{"n_experts": 128, "hidden_act": "relu", "router_score": "softmax", "routed_scale": 12.4, "vocab_size": 4096, "max_steps": 3160}
Below are experts of layer 5 (counted from 0) of a mixture-of-experts language model. Rows are named router (the router's row for the expert), up (a neuron's input weights, with its number), down (a neuron's output weights, with its number) and show model dimensions 0-127. Each number is 128 + 32 x the weight over its row's rms, rounded and kept within 0 to 255. Numbers have three digits each.
After each expert's rows: a language model's description of what the expert responds to. This comes from a sample of Wikipedia text that the model never trained on.

# expert 62
router:100108112111078106113127166166093181044149090087130190100131117130089144083168091035089137110180155158146110167108158128098104084139144156137131161125159187162131154079147131142129147145140121143145075124113110143193106187172168140180104078103148164088163177164102100136098136107081144106118116144101127132151114104173146150128155146108152175165097076207142158172172116135140145129130
up0:125156176125121093193108099075099169109118092093098127102095066057132106155158160150104128104146092145053109097124151153148080128148056114098153165095161150131114110129057118181179148141135171137087124165174118091144123128115122092148126155160098154033135167060116171154096172129123126130114148111120114162124136140125110143158120074109161074094076131096191086129165135084142116131115
down0:123095149119133144079162118159128151154154126166147080180101111175155135106143136094073124157099190114150100134062084103118125169129130114110132163170142109129119110142173126089143115120153113143118069081102118139146081133140136140088178223134099146129131089137159129147151102120114072123204144124112108119121134119118162155134125147235179143148204121084123070161097157087050168173141
up1:111140134124128105085141149125138113096126120093153117164132119131132137120104108165121173126173103207138100152146143109113128181123159040128151173100169110100115125110082100071103181131136202130131122121132163153153153051087121088125148145181160133177066209159112114192126176139166168191132159113096156092107093147174060096165119108143147127152087128118198111093149135097153147123157
down1:124099082140126158130118143138120142164124116160123091131122116106082129137071115148097138150111197131113097084152064121192091187137151128175098143108169148152136132085119114150135187143120122098108156086122143165177071060125103095126137171189046155144230156127149132088150150092139134070104127087135139140142192142124104116122170111166117166120117094133131107107147182100043176135137
up2:164106144104102166129147153126172159144085142113170166142120128155106124128146120102136125148131112121150162125128078121129082116133132098078118135123145131170123094111104120113172141124138031163108084124157133131184193138167137131198120113122167116162100152148145157081171162143130123202126113094071134119077123231143102128176117088148096128116137143087091001153138126093116077180099
down2:123060146140155106163134117139143149104102088082155095135121128207129091120143118171166080154110139128127091090094149112148149080188117107149193160144120139072135150123179135080111114142143146114085068095202145125123117093125129137071035149107113164117115130135113198124063113129106165123138129172169116169082136111175103107150138148191113112194094117089143153159107131134063133102163
up3:116141147111141156155181081167084115105164146093129150135164063145137089114100174058163092146132085115052106044119160116145098185157088095155134127174157120154142145147207156152179133201155128125140102161172118141143121080151114140165177120127111172140113173152129106141077071119108152160098107126122162160105143097136102064109138100113097185140128145117139164114130145069162094175125
down3:084112148169122110165105079071117116160126213117115117061071184033130160090165151090115103127133064147152136118090111167137087121130180172129159127145091115130112121144121109128116100187086145136179163129135113116156146143139144146135166122121153115172136170159116092183134130116162148140092172190115138156151093093109123113131080080085153156147169180112127160118093190192173144113098
up4:141121165104145082096172083146094113134180171170054103150178068126129156146124139133106144143135098152170137049129136135125125151143128157133134137138100150153092169160156072138082117105127125130147132137109115091170122176083157188086082064150070107083152170087098123134165159198151159190109164065069108133137145155128119161149132137157105155096129179125186089149114137163174150155092
down4:115108158153130112120137121183150141148108132105170125101134127157138114136110115145136095073168152088174146110138146111134120182127185147158228140140076100075185152108169150161134078173170166137127130088121120137165106153166143055137146096109068158109108144162111098104126185102113076078140134152152163043177078164131121185105068145124174127116112107100095111124190108152110101143079
up5:153112106166080085167114114126121153199100120091100103144097088181132099153153102122142130153176118131042126120128136107134152118137090111151165165137115109109075125110120145118068141084103121127148123056053125122106172165104102165124131158135135038158108175089103156112127153114076160114128180132061127164154058111086085085142139105079134175088109122152119134109096113092113192178115
down5:101136144113106143074155103106102131139142103110086167125163112135116150185151042105108128108136137116138169093154134061165150138109140179104231055121125145098124157066086131175171172085181175067184131190145056128095114103113124112105127108138155090083120147118097157127122152176137137194132104139175130133124123148118135119132080126077121135148104113151174119140198082129119140151128
Description: Past-participle verbs and -ed endings after was, is, be or also, before by, as or to, e.g. known, released, developed, dubbed.

# expert 40
router:120133116144101126057114122159079139125147086095084126153128110149160125194144141126114155194094073159104133127097092117147162176123177128122141145138109169089065112117062181143132128118183164120131114072140093147090145122176134112097159162160096173161131113138113110114110109197154144152173144136156154150164124061138084169170056174130099110065113113118084159154109158146222120130142
up0:108147158142132111139154137134052144176066120119102124143133153142118142167123095119022124089110106139102181137141116160120090113139106151073159155099150093096128062163148121113128140141067124145101122099176133071133113116168147103137102050165156138124137195093110138122138166096136085147119065174140150212145110117126097098133102136157174133144158137141131097038098128147110129189192
down0:169181175116073151088137145116093120133115136178101072132165119149066081128131168138124135145180139109165157142151127080179176120094162182087172140132111093091127074174115109129111163143152155183162085127109172100048088112079105116147147114123131093111153135141139108163082052110123086155168135170153120154125207114128090144154108160099118112117114160131095115052086080132120105150101
up1:191106109091120129139141115143068168133089141108092145176137121190081101108084116089109100126126189111157138085108117137094133140168225147124107125187133183081121123140121120138117170124131154110154140133135092141138185053078124158117121034148080168125119082060124107161130075173171175117101125100125178143143088144127142156095185116170120175125125133134103122143077172113128156103139
down1:060107122129075116099173162092110115100095155131121097139159158124128107169061142123125137117148131132068112176088108102159102192084103118055111184161120113144156091106146187105100142078126130078115139108144174207117132125187131120087144146130128136158192135141208135118124151118072153111195140143141160118102091063121169132098142108145160143147141117155094055131126149161061145133145
up2:175155172112126073102101074104139141138121172090117172103050105178133130102099137105087128127158174134133116157145146144188107092179088127118117102111127121102102197083094124127133155109114130109158141076127095141145138124102142149183124120174132138063146140061090096173160081076102145157117156111099094128155029113178075156175103154064135155143128184137157095158142146152107104109097
down2:134130118105083140175117069122142136122120161138167139134160150092150183156100111147128120121180154167171136099119168082183120166102118146086140144107073136077083135187051103123126098132056071139133108158086131113159151061161145125164117155145127080123104167111100080144105110193114162154189105149087072122107150145107135107122113173184169125158158140132102049173154122122131172081101
up3:161146102068184154138145126142127130145162110078148143195149146136133143119132139182099123108160141186127137064148133140153148080136168110126138122096145166187225093176135168101143138114126095157162134070143166145157173151126121095192098154126134116155125218191137166171102122122090105151106110090126138133121157109157126079127096125152180130061199119169177141147170091098114104133104
down3:132135181081119160078087195172133161069065108194088144108159123193093151140108133101160136153129155131140175123118177095130171090114109080141135134132147067098114129094168165127130136154091139105124154133144126174141126073099091119123077134126103124109140042158125198140093095094094113119107134096131125144192101120169132132167203182072154183125131161138137151140130118105167135170084
up4:176146186118138089102118110142046127100198111112091133161172153154082052111103103113105112057085171084134078088128157121115107161115210137130149171129129139091131121129097133146092133155155117121096126065166102099141143083130159173129115049200091150112105127167170143164105158149139122145116129144129143097120151128121113172105210100123142096193142150160127121154088167123134126108170
down4:072166126176070154122135155098140121110115167079064162155163161168146131150149128129119073120155138188128060155064089091143189161146120133118152162161057151051062116195116183142127189126097180161128125123147101204134132151136138135135100122148083184149122114087153081133119149126145093140168108144112152131121083135152124126097126082166176112138138104148118122069082126124116115105125
up5:188134156096128122121135084157122134130122083128153128168099149204042067122094104110170097097154214081132118105118130079147128154180167080133199147154111146126142131123129152148092107143176079117184107063174123104140167086140153115156137055146131128132132126156145148163139090113126137118118129101130204098089170120109108132152137090093097128149085172095170124126121095059100086157125
down5:149151096173133081084128107114112128156126099110158136132095076152082148133138144127141192155145120104148143078172107103132126149187081080063166148092092112120097086145134154115132093159142096157047184114107141184142184133163150154111131084137098106086139113166076144122166148119193134147069069145092132153169139151053120132120165108131208152116126137118082140156091179082088158138135
Description: Pipe separators after column headers in tables (Station | Altitude |), plus determiners like a, an, no, any, every before nouns.

# expert 39
router:163156129176086164147133132181118120082117127107100115133120075145099138121094125075135110128083118091158107101124091077121132144161128128128191085123096131071104070149152196103123140083139143139073189127139126088105145126186153162127171083146113115151171158156123198116120196171156134195130192162127117107158094055085104116125081129150151183170117115098125094175076160101099148133140
up0:141102122117185082120124115115182149235159084148112210156144161125046100096129114098131151138161138100116132175176137094106120153162121131113113138192150118160147162195125099104137166124102128131137178124111141128118173100152082161068109075088072159155077174139082112110132164111160196126147106107122142105154119113076108151112127086098103144153121087123113096105094168093158120078156
down0:088111108126169157140128094073102154103187136120123135146104156151062131174155128137133113214156054141114123116150160172153140068057143148137092131160190166125057126149171180116109092110117089132132135151115100126168115148151130126167146150113132130104095148087110139128133162167080072163061086087100088107071102120142107118176151122128150072119138157210146122104167141081095103120102
up1:131118166085119112155131077138085168172132124150146113107102129079081068078106145143083104142132201175100114157131105098208084148151086123144177137137143096107121155096117099118083118125192110153115077147107167116121159164102147180049126135153206152118085136105110138130141153148069147148158117104098124147153135101087131211177095143115152100120098112155142064088117150082166093123154
down1:066165085155129158068138127130096150135121144105084162146130130190157084180187152113107171175094173083068189122114123157119109153099111132135110149166136160169132159073159100114149157113148138117192109101123197125111127147099121121106070108112170154159155148184072181147110131135102072055184107124167164120123074121167103126126145092127155097111116160132117083166123085182093142131129
up2:133153124096143145133117094127106070132146138138126251158124118162107132093099093112137101124151143099155182140131145119140082049133170139144141096170136131136148070187112092083075180101119106137117116117131128153135095141140157167141105116195070165083099064110130117130135162062130070180079141132114146124100158129160125178208183136111133144128130167153109113133097163119123170134195
down2:162162104128130110139144112138105108185127066071139134090103062065060103127100175143147135131109111107152162116073135101095133091106187125148175144141119099123103155086185134120098105156139112090059129105136118153120098109103127107134068107104031152112084101141128125115132110081152153118178102111136093100166138147052140120176132128131166215152175172080078105142121127120080129094131
up3:153127191070146137120141123140055088201158101136133159149123137130147089142081091085078108113099218117149126109127167141118125119124153123104135109158142100116093105123087085171083229144133120115127092079114153142160134111082104100176152116195165114129163082134134137131184069100118109167091090187112154112161095151140135116129115093121111172158111174115156158131152132119106111104217
down3:147132115033089104138148122162146054176062129134147101090107070144130171077126166066134094161124108143131131171092101124171159106100131140144116112087129149056094111113137106089120100159091094108062132159140145196117171075119145132111122106125083180089119155132098076155112098118112116171195112135095135125121080125073163124158144110179116124116141133094079136125089162156055116136150
up4:150113100144132112169165123126154105097192152113109085106148093106141114155136137128119117087151154156127126156141122104197107109147138169127115101177105122127116095086153097124082169094078120193172112141120147169198145130128124117105090107154170144155116142162141186145100162179078212134056159056115137150084140189184091114077091056096128126081093124153128078112126130083147118167156
down4:134102101039133148119148153087141143159087170144132136144105120065160103116170111056131146159100138105100064130146152144163162092067115134118110116191082102140087157169109137185162115101123157124165089174089077114154168103107131186096163121112168171124124178143117194089131067177146096099177192097156092144132154146143158095085110110117151137096143153115121174090154110109176133118118
up5:115161171199126144179165095132143119120135146103126134177155115100127122152134109131098096118087145157101123141153149083076149177116104091063133132151151117154123096118150127122093177114188157125144165155151098141159129171096097151108160198147085188089157183084133177169152098145139162028096145097125114114121105129146108166064153069087183185081131072091119117121169158129145112102149
down5:086093154090149116124124066090143085108138130137155100152134110089110140152135099108098149191172138137129191113156156169176092130163065166058120116158124090106167135165162112121166123138111117073141182157168143089118119198085165069175167136107163132182109171118076131159134165130126175124132136139156029100063134150106147156114098120105095092117126113098177151120128129105142088073142
Description: Measurement units after numbers (in, ft, cm, m, kg) in infobox heights, plus pipes and semicolons separating numbers in tables.

# expert 31
router:138148133134112118112108134156115114108066079150108120157163168118126121081109119117132161124160131078143082111139070135151116109112147066106165107124131143048090150136108155140081200132175134148139148085130076159137104086073119127162123074092115155094120089135104118124097105159033087145122152108162138068155075063111055193163177109083169137150081126122100161139102129123143106153180
up0:211107148057106033113164135105104125114137125149138112173148120173121147152129144118084128156150171083146119126128137135174136128143187063160140131216121089135120128151044082105117158087137130168147154102152107129129143079141077118111141102134162097173131126118155069112080080163100153134142152087148203155069093123125115132106114153153148110159095065146148157124173140118113085148168
down0:114154105111125118094071127170112147150113094146114133112120166134130161110160123098065162122196141108107144183075175106095118094123140149119112139114076103137109099153171154140179151114129079184126075205125070153129158080117134171138165156132148135181126145154146113045066163155124084107058120136107134133150113105149145157079095169223113122184118124083096085088131113109129133169130
up1:092114134077104177120163116131065140169109102213119121128149083137152100132149120145086139121086153059119127147128146124146177056172195110102175133170108066129150135165111122116105123047107075106155115101076166145089155110175158118117162096187129079174145170094172124129127135144130164100083103113146156142088178150135100167104141082122088142178063115140131116152130121127157078147143
down1:100106166144098141172178139090121076146118192139081057115104148137128122090173165126152175132078173099132085060069061122137101133136161178099140098128090142133149156131129154089173155137087147116134109119143087135139163063136159118138094113155131149125102182116050081162091097142115147175156185184098174058145134100129140107135123104162141157128110065150114136083103166103127141148097
up2:167065148137068101137060102069114108131150132101098190120077100162043127110071087082106154084181095102109125103137117126085114156150104107162111098118158143101157159095071155063134140191080145146084157097175163128160142140112078186150133126119137144090141136056156069110149119159138121075151111165114112160103127156153123138140113168159161114146136103149121139172152143084152167111151
down2:057132164052122190105131184128069158108099115163100157123171146073156137115116095112166138146165152136124099116107132098145143156126146147092100116087156102157131119116140128048134140148158147146123089177179064176115118114059098126128157124145170132113116113074137112149135095153114069171124164140126130115063126117189113166103113132157108222142073164132078139189135083144138108166107
up3:109084182124172116144157199117042097127170236143126121158107100108075108119101093154096144132109150176127108138147145124124148075154129140084179109142142108077180121151101091124130176153175133169135173125129066113108141099100158120125161092108152141133147098170106086075158077164126163155104118158090112151159115082135164150111138131074121177117146165070143089158137170109137186140153
down3:124127167129128131099114200140093182101122107079082205122164079136102139112092140058165173075183102160090109111131174157124141135112123133138029129159144109124155101121090135089158121151129117150130127140142159129096136128087089157142130160120100097116183108183131197110160175125095127192065115087141121122139115139208080104142087162139153151148060107125131116156166112071121120154123
up4:150113133162098073147085112180097097139111098069106107141140127157101088110083159085217098094142135157104086158185086104107092152130070116133181097107139136098179114075141241146097108144151166146123188134172101132116125117092100082118110086133126139144131139100139125109100057121094139133073137166104124145122081117175135175162125144103107148113135089111120124107158179106169076118170
down4:157116132107186155080115139114159141106137129086159191084122121137127099085203149139121094124102143227120191164131135181110153149085142135124061101171118034140140115129153074101129135186143131130112136111156150191148173184075111131110147162104142139205131107130094111149140104073080100165144156154150109141130110085082165128129159140172116142128079149142122183160165148130119105110150
up5:133128138152131131101168128114120130163108139115161186117131153126164129174109089111176150149136176086128126090153139108073162193114177107096121135164113130162111141212110071124113107178120129090097183150082100128155149111148107128215143135087173106156132089112163142107145101088079137068119111156170155117157130136170185131079129132197124164132126090150205125115155225139110112083135
down5:121125116134155135078141152170119134182113123060130153139136151121101125202134164114124175160190103098163149097154089164131141109086076173096140173250134074156140127131093160107126110118117106155114147105111128153144127157154144101094098186066114109046103096146083189133138083100115158106096151153129146155145138156116141141118160119160112107120148232123111080121150155116088136090123
Description: Header words and cell entries in election and sports tables, such as Percent-age, Votes, Candidate, Res-ult, ±, Total.

# expert 27
router:193149125132076175110162152148154144123197158172073149108144125138133133143110148086056113099180118121181107177109155131073153115121069152137120153106101082110167087111187137098133106150122084092133135166126157110133103185193153154066119070142107126171087132112157162119108170142145152193113152128106095119087187108164153141103157191144115141138137155080123128121056159147090160158142
up0:138141164118146122163178076141093112164100120143133168127132095196086140143125107139104157105099150096128158096134161131132138100131139120163178099199133104115101120143148119112102121095094150104142149085133115114157110043185105144104130068144058157142143081099157142182130146137137151087045093115121151123114129160158111112138125102111103167149214152121208082200109194147106098083182
down0:211153136135082122168094108194219083142181087121167104164156122120108115117183187107119085131117106071137135138164173151139104083129114111106169141128094137066171134142091108160103146100125125115130174070109132143083114131142096131060114180123076106138092133128074133116165168160130173145108106114094140056198148118120122101169141121156180143150153134138071150107129142156097154143098
up1:106130116123128088155149127156152205131073101094163131182104165187143100154082100136175123152175157136145115102122147108144146108150179119136173145222180102076158140171122139159159099131099128098169112141060107130100122068088136146109160104162104140186146138140169099113114197118092139167090117082078177137131090114136085080072190102122103177109146154102114131165164151155128116141105
down1:132105099129161173200163124117177116167168153106141109130126134138111125105153121150119153138102122079130128130141117126107163154110161132096073151128122122147121123126167118149047111092180143141107134129135135153077112135141110161095126172059153142159117188205170196093114089112125099174227105117142109165116100096045139126072126109079077115160075109135114050110131180162140133118172
up2:184119168134216125109153051100088163123110120080167137163128118172128126146122088124152131129076171185138154152179115174191098127136190077080151175171149164126123141169101088097111159114106157113124122100109150095178170113114125079203126111131106147071084144099107119145173128155076167127090159110068144113136096135093133123135096155146132142176165133163183118124131134103155094078115
down2:127150135141129136133122155083111130120135175074141167099105129150118125102156143077067081139100112143050125129102149098095064073109136132129158085107161207111109127071101140115115087066088132146113144185120095125115089113103111153125136179054166087113127096113049103142120147160122126119106167111147131091102118132121133097091203054104095115172113161205135093167131096107138159078123
up3:140143118103145164159179096069110113111146152147109135158143118158130130146073091100089149079130143113096116107144160157088126080111133105086122186185217085145151119133132087129145106123059113145138146096184091129154094087040150087181097127138084176100131127058104131118186074126107131138082129123098132183134164112105117154077126158187118129141108149092147118131181124145188157118181
down3:169089084167148147171106128124167113174119128109042121124121157146096116085154113150122122147153082147121124134098151145122131131122176147154098181135109189108212192116139159129146115138155117038134132178108155110092127117113156146126170124130088116122218079088081164169096087163093086147059095117149149125140094131158140099151102122117096087114151156145129116065130159130110089207105
up4:099107119129163122164081139135096083170113171183117155115109160127089115154140134139129220156095132119080162162169096181169120104196099190066125143139210164099156126138121177133108151127098091126143115125094198120165141109121161090140122111152118140141026099170087116138113135122132085121131143081105148104159097126182122141117173141136133162143092112135169112116130129138171069149206
down4:177085119110093173085128113171137153157143121117167177141166092121139220102153120102105106113098104090159108139105103095126142101150123131146100137124178110161092167127132130197162167072220121127146126104093144081129176134135098096150157148151121063100096192084121144111128182176118096102132095106143128110103082125134091147187199152123087106112084102146179118148140103120173081164169
up5:136108146104214124154166106078112123095078101168205119159075139128098099147129078111160140133164158116064146121205157140115133148152169083085148146139140075123126128109082138094110190158110159183138088068143116089134143136103139111129076139109138131136069143109147134136100099079128130133080117083059164154127102088141105129111149123150177112120165171144189142050169159150157104124159
down5:099102136103133097095128146096147102122177123138138129151186149178028171102094143106124080137152128088173105131127120126164085112106176135086106127150113114067127086139052134140134104071172151134139156071074129102105102142118105142102157117088140116119076112140036134194155161148175125123123119174111166190154126107107158115107144159196056122155135141087188132151129150121140132126079
Description: Pipes between numbers in sports tables, plus indented line breaks and slashes in match scorer lines and career statistics.

# expert 19
router:139188092133079134152101107136077059072127143111148100135162109109198123126129109102115169142094200086093121098173100096120133091148136129149135128068199130179167151080105082137100156141159156118123155107190129126125116141146150141084143119111164142124141093110167148118112149188079105189174069135160143125139133193088099126099173046097146075131100128108128091101103131122132075095102
up0:144161169157197220162142161103088118084092084083094107133125123169156176092165107055142119149183163187119138143135113136143119106144089124142148122129177151090101120158143134067115137133131128119112214109174176125145159147106122121202179106125093155143071166150142145117134096141144121106120124119105165145142189048089088170132121085120103108146095068132175144106160127153138102144137
down0:092101135106154119125105132082180118094037086146103136124179118093159139105104140128166072110065160212121105114138079167150163126172122104098081170117148174074090107116119088065118129142142134142100130127092137088126167136096156109177122145131153129105122159133114132178127120101088108183133168139140134175168204112174095123139126101100171085080171087136183158169117168071105109150125
up1:179099101123174100165162126088085143133164102135150144142102114137079075126104094092098107124130119095106134164195119141132129182153148102120146144133155151136110111135136150072128111149113201129083145131119135091160152182093158164145163113146122130123060144082061135124151127136109183113088142120073142173104133078141160202139133157132138213100198137103165126092135198137201128167188
down1:111094140205107138096076101053143122139145110091170147133118048123169109159133158109151082153133136159091196160178100170082113129123143086073108156101109094139131096125109100165117093126174142120095134149124147128126142155135152180119113158070136150145100169147164102111160105079099127119070147141158152170117108157099162109115138159042151092145097089099158065137066143076099079161100
up2:174100111124117124119139151145045120080131160157190087093122122141164097139058132136112178146216096146171100125161093120175197111153139136078145109152164110112124118137166102128134165074138069151144183117116068126121158169098190124117123116100148105199091179180116160119146085126141170140110167161119145180132098110147097149083181125099131138121126160132207114077138137113149124116141
down2:151187040148111138154100125134138059102098101136129041154154139144148121081115127159150167098153124085120127127173065126116126140179132107097162134115134132223069120139106122157131149084148112098132135149157142053096135131178119063126147144140112043112125145069149110114159081111151125094108084135090116121143194106098163112138132128110147088081115180156093149117103117168117089079116
up3:153003135134124109107155129139142172125130105142154151172061168174109088181073099112085072117132115136104118167159182139189084176174161132096176149155120121108151117207113147121147128144116138164122146108109140056140115118114127104165088138122059152153101149104122111161162141118091177150092138098101185166115103118129141105127126143168135173133163176090151121110157184100167115162139
down3:112134088107137097203063186103177128112146126143113141158104141118161123074097096152109148084091104113110143147105149126111146139125150127068092097171087127084145140077074142132152186099156173100194127159083140098139091113137061149187119163190143143064124103160115128152092164083112114132134138165165134091083063146172131138104159151085161050140118132138116123076131137079102099122158
up4:113109104076091137163104087145068130151173065092145105148134060087139081155092081171103128079133220121116129154152192103089072145136186179099128135148112111176161126167128175117112134127092157141175148076176100104123143143110149128138137150165157150113097115095125090111051154142132144166143124179053145110168108144154149126078118169144104172178133140113158117076104149107118117128136
down4:117118134117174138136140138152118165174121152160109180126153139157142163160113109059114149158153094117142113150098088138150085118119112135146106105169135150098096143104105110157104105119105057085108132188089157160135107140127100158206122096080116131175125146104088102121163109138148155120040152098117135194068174045120127124151119074135093143120111166123207112187192149178175115154076
up5:144091093112144136149184083162122154096155088128154107138111087145153110068107123136098153087141059137067136128134154100138122166164131125106157115133223052143075098161099111132173163156024073114130121115068114106145109168133161114170156145097112157151171089053115111158149091153082156110096140108122120076169153139136157100100160167159139108144079131102138157122153120097135096114164
down5:131094128130184166153131142077154118095138135118104150135094159124113135153126161128153109202162125094145043159094124158124150138110105154091122095133147132123085165117081113093179154157094082124173143158115091125120091110102127204210140081053128106118133156166085090123129185117175130151118130133126061117058166089117159137147096086153075122118135119118151106171115134218137119095076
Description: Plural endings and plural nouns, often in list titles and headings, such as town-s, Sing-les, N-ations, teams, countries.

# expert 29
router:114108066120142148174149104141087096133169150154115116170128077117142093098077153113116155136118139152070116167130125165113070103152160161123115200123198184187144155142136130209205142143103126135083133112163110140076090067183178183105191111059132156169135139140111104112141150153106122106153092144112166142069178099099119128119144173128138145131080116068156128119120133128153106117107
up0:135089120201175114118137059110093125129196047136108188151105119167140117109085095136167118104128136158128082142121126162131100159145118155133129146122165189122090142176084138118153125161140165160129107096127106108132108105164168170134099151151084160117140102130164112159149147104078134119101127094145090149172132091135115136133225159159202144171135116119166156140171158113194040119189
down0:161102112084127116172128174159165116080140153069143161137109171126122149088133169132140099120100187115134153112117148147150140089119131130188178083133142152107168191123202207147090096098098150143164141137208163135150087088172061148147140095114135121104154130100184103096071138143130134133196079117080141110126125153105111162076090109109134100174083148170124086111079096099144111119158
up1:113135119148093105135176163147151110131130112163144108146132093136122129106049139064114095126125173143127139085155151083092138110116132111119133110151137110065085067130100192067105212048219105147136148151086121154161141170150088153101127120146088149127130121098131118109113095145110099100076112109162104089135065117146179145113101079130152207140157113124143179141129139152118139178208
down1:106145173098134102136118107134108099159168099133148120108175188155169159154150162166175160164116078108139124224125091168141102044183156123146064073118167108121145183146181166152163115206128137146133144119141148142142115114111120181145080112079126127133118128166166148162140129097098139188168144106149118177146150142108180130148170114093131102176101169154146092145112126198146150103085
up2:155112102183071115113121093164130106151157116115142159159160106148129125099126058150034107105109145138104172154144110000154136158171107081114131145120118135129139139083142094118104137131113125152127134139116120142111139187208111071109165121128116086122098129115095130121135180113073132113119105014098148084155124099149102143140115134184137188094112195089131136159113121114139149126086
down2:146151091139135119140102040138101100103127137181084096105121097097168125107146139090118154108217104097080135177138177116142153145092143163132143112139141099115153162122181132204172113086110132131134128074137197130137139163108058098086152221160118121118155117128136160058161170107082104097180130122112117151118159134158150157102103117160109098103077117129164108098088122131142141055166
up3:183091130168147132097156105080118159110076176122129164160102137172120089133139143123113091155081151139124167136161128088101148178151150102075167113112107095090125098124073123110060137106124121141162108111113141093142175171094084168191142206123087082128065102100128139172076095136110159119125160073092140114145104123186134162125178147129163129086152181117137155138168160037124111111177
down3:049171167131174120097166110165098121098102195109104179157139168093172095190104082039095132122125153147130156133124132133146142076157145123142163109205121158075124112149122175139129147098115093143129167146089180118109112059119167129154091128129112134139137163130141158096065119135178146144068121157102099147136177143123127144145061130063091160098127114121162122138110179115182144082153
up4:124103141085148113161166123089134143246164174180201126118139093152074102109110087120179066141188126203132129137141134101126105214176158134111132126134110102077169136119119126073117122179152111169115128134142098163144136143126109074095135109160131090158078106166158106118058109116105165074104133142108114089126112088111100100128124095153136141112138148159158158111153125094061125094154
down4:107108147080119136156103129110070140054141161135104132054151131132099085146090159193116108056123123067123094212132154107116076058060102112103146077110114095106119148085099106093126182109103130192149138137051143102161122182133124146143118131132130089134123105178156154148106088104143155130195196145116151121136096169126187122134123144165167110142110142148094115119098146104154127135164
up5:146114195215101127071100107148143116150040103128056163168121189124123082112128076094122127088128134181143123127115148022152141131120083115123152091109098117103151142172078135077128165083117118167136108113144109075104152105107163136180129117141085153146146073121113141137112125079095118149147136110118087144187129125177139114094155133146137188116146150116186164153134138086193128135126
down5:157088132137136166145099121105097100107137116071155124111163086097073116113158129095099187159118109167141143172077154102165166074085133176136126134197147133070140170083119139175163150154160108172182143155177110147170105114116106180099176185148085169139088100064157115082134078128079072118157125158096089130183121125160111125145139149149092132096138167102090095103156164162106124082104
Description: Word-final plural suffixes and closing brackets or quotes ending a noun phrase, such as States, centuries, installations, 1495–97), "Prague Spring".

# expert 23
router:142140093101104084119094124136124131201128113126118119198104117129164136106164141126152109108124091086140094116123064125115144110142134126141136090123138212107163094074088176090133136110188166075126193160073149151073127102104111196136150113115158124076113093109061106157123083191115117174148103179151160113161076057068161114175100155145077137144122133100108173133114148123127096152113
up0:162063099111155163114141110129111100096142156075103167114082149145101088164106126110060154181110137105155120160125163104106156193116115148148127215097098134100115134194112091120192140150093125117137100116152098119155169142120184037123139136140093157161149137097125119115163101071103173071145129163113155175124140123148108144085132133107158133078185136097140090171162193123176163143181
down0:126140069156161096148153177107117100087144130141166072102081142088169071137077139127088136161133111180136131089064138097127122148142132150160121107138131135124138170184175157164102103178108189156129161138159096109176087184094090146154116130129113144112121101156191187094139124191132092155131161138098067097061185127137119057115114102109127193181165151105104108158090104145111108153120
up1:212161098168130089105193106102089135156145072125161180130132130175095125148139112123113134079088143103177096122163115110166104117159207079119191123108122109141151112135131153112085180056100094116165137117141165100120145144141156123168144125195147163080136148175160100155140182130102112138113156086144210143137125143166111150169094100123141146149121183156180082169135133069142092150146
down1:207132116154081161163076153154108127135136107164093147087165135097117107131124155166099112092170125118138144131157158108145085104102142102164147120155103128185110137187135078131138110188126130130115114187138088166152148121090123088058159129168101164149082172213146148138099131155136148198118151161082175178172144141177163112093116131118181138109136106147100104100022122152131175135139
up2:166113121115143113125192124069148138116105090144124126155147166157069121109157130137153184195158133121165138150203053095171034139140151113060181120089100167105154153133118168074122111121157146114095168098136104123159148099113132152145117099216139124100104170077095120101150059125147143122104143169095138145147081138168122180174137099122096144168119146119158104119074135080120103124156
down2:128075199136038095149107112072098148159197134099158126149114158149124094120114148109088111060088152134094169119136123132138192136138086110130165086085152157156072203099113116118118110150138109144172120102106133121118140117113100070141112140100129139114189125141100119185104167112147066134198120116136151143121164101101110072176095090230127100115129114129122168154153102137168118167127
up3:124145116111154121104139136134100213101153170147178104144120146133110112134134103116125150173185130077078131110133160109091107090139178117108146108214140137154150159134111056111121162164156110127127174069129140124146135097143137095191124129146102069060090100172119111127180068123089153093114162156115157171152137153171085153144110174150129102143105149115192133089202134085145047159104
down3:081109076087096163135152126060098134080115084122124146149198126129194156121113084125131165107141181130126123075096121131128194160105136110142109212111142117184140139058148140122134127136055139107176179168171127136107174110063096119164216125176105169133106148129130116103118170117094147088091136157176116102061120127150155097113115064119131145099121103127155143137169151134108134152118
up4:168088094111079171186123120086123183133154122140160167176157105080112078155095143165103101147138172147119125144144107144110058144167154105131184113126113139139185071114121124143148138202173092110056154153075125117132170131104115168161141115122124104176157101133154150151141141156107248105105108106118149075137127110109151096146115118098058127116106129083148154138190107119138089147184
down4:092074167094101152132172120147114129102103191151122106163103083176147175080149102146149164135109100156088096172125166107119087105152079148117117145151158151127128063113154107181113121160111107192152139141119094133128139115087099080091153099097134117104138127082102053091130123104073147102126113130168092144100130108139126097147041099161077161100099030146142112101159181139199134119097
up5:157119099139170157150148118123141167120159118138129155158131153135123076139084097116110147118150133127125144162128116133144140135153149162136129184081124083085082152122185123116093219146125121179105169121093147101165102073200148144127114111130115177105088097110088080127107132159090152173098147117123118179128120081146062187172160121050155187125171211146143082133142160125201163109170
down5:136207133102091099085122135111168180120137099145122122064133180112126086157159168133110089161102129116176106080138119100136212094085144065108159125161167165123138109124061165121138085133125206107129101136108140184165091067090157137130072115129096097160177111131092206136140109138152145153072151123114122091142042133151106125102090155154137107122078154140132117175167120111117115130133
Description: Pipes, semicolons and short column headers or digits in sports and astronomy tables, such as GD |, W; D; L, MPC, Lemmon.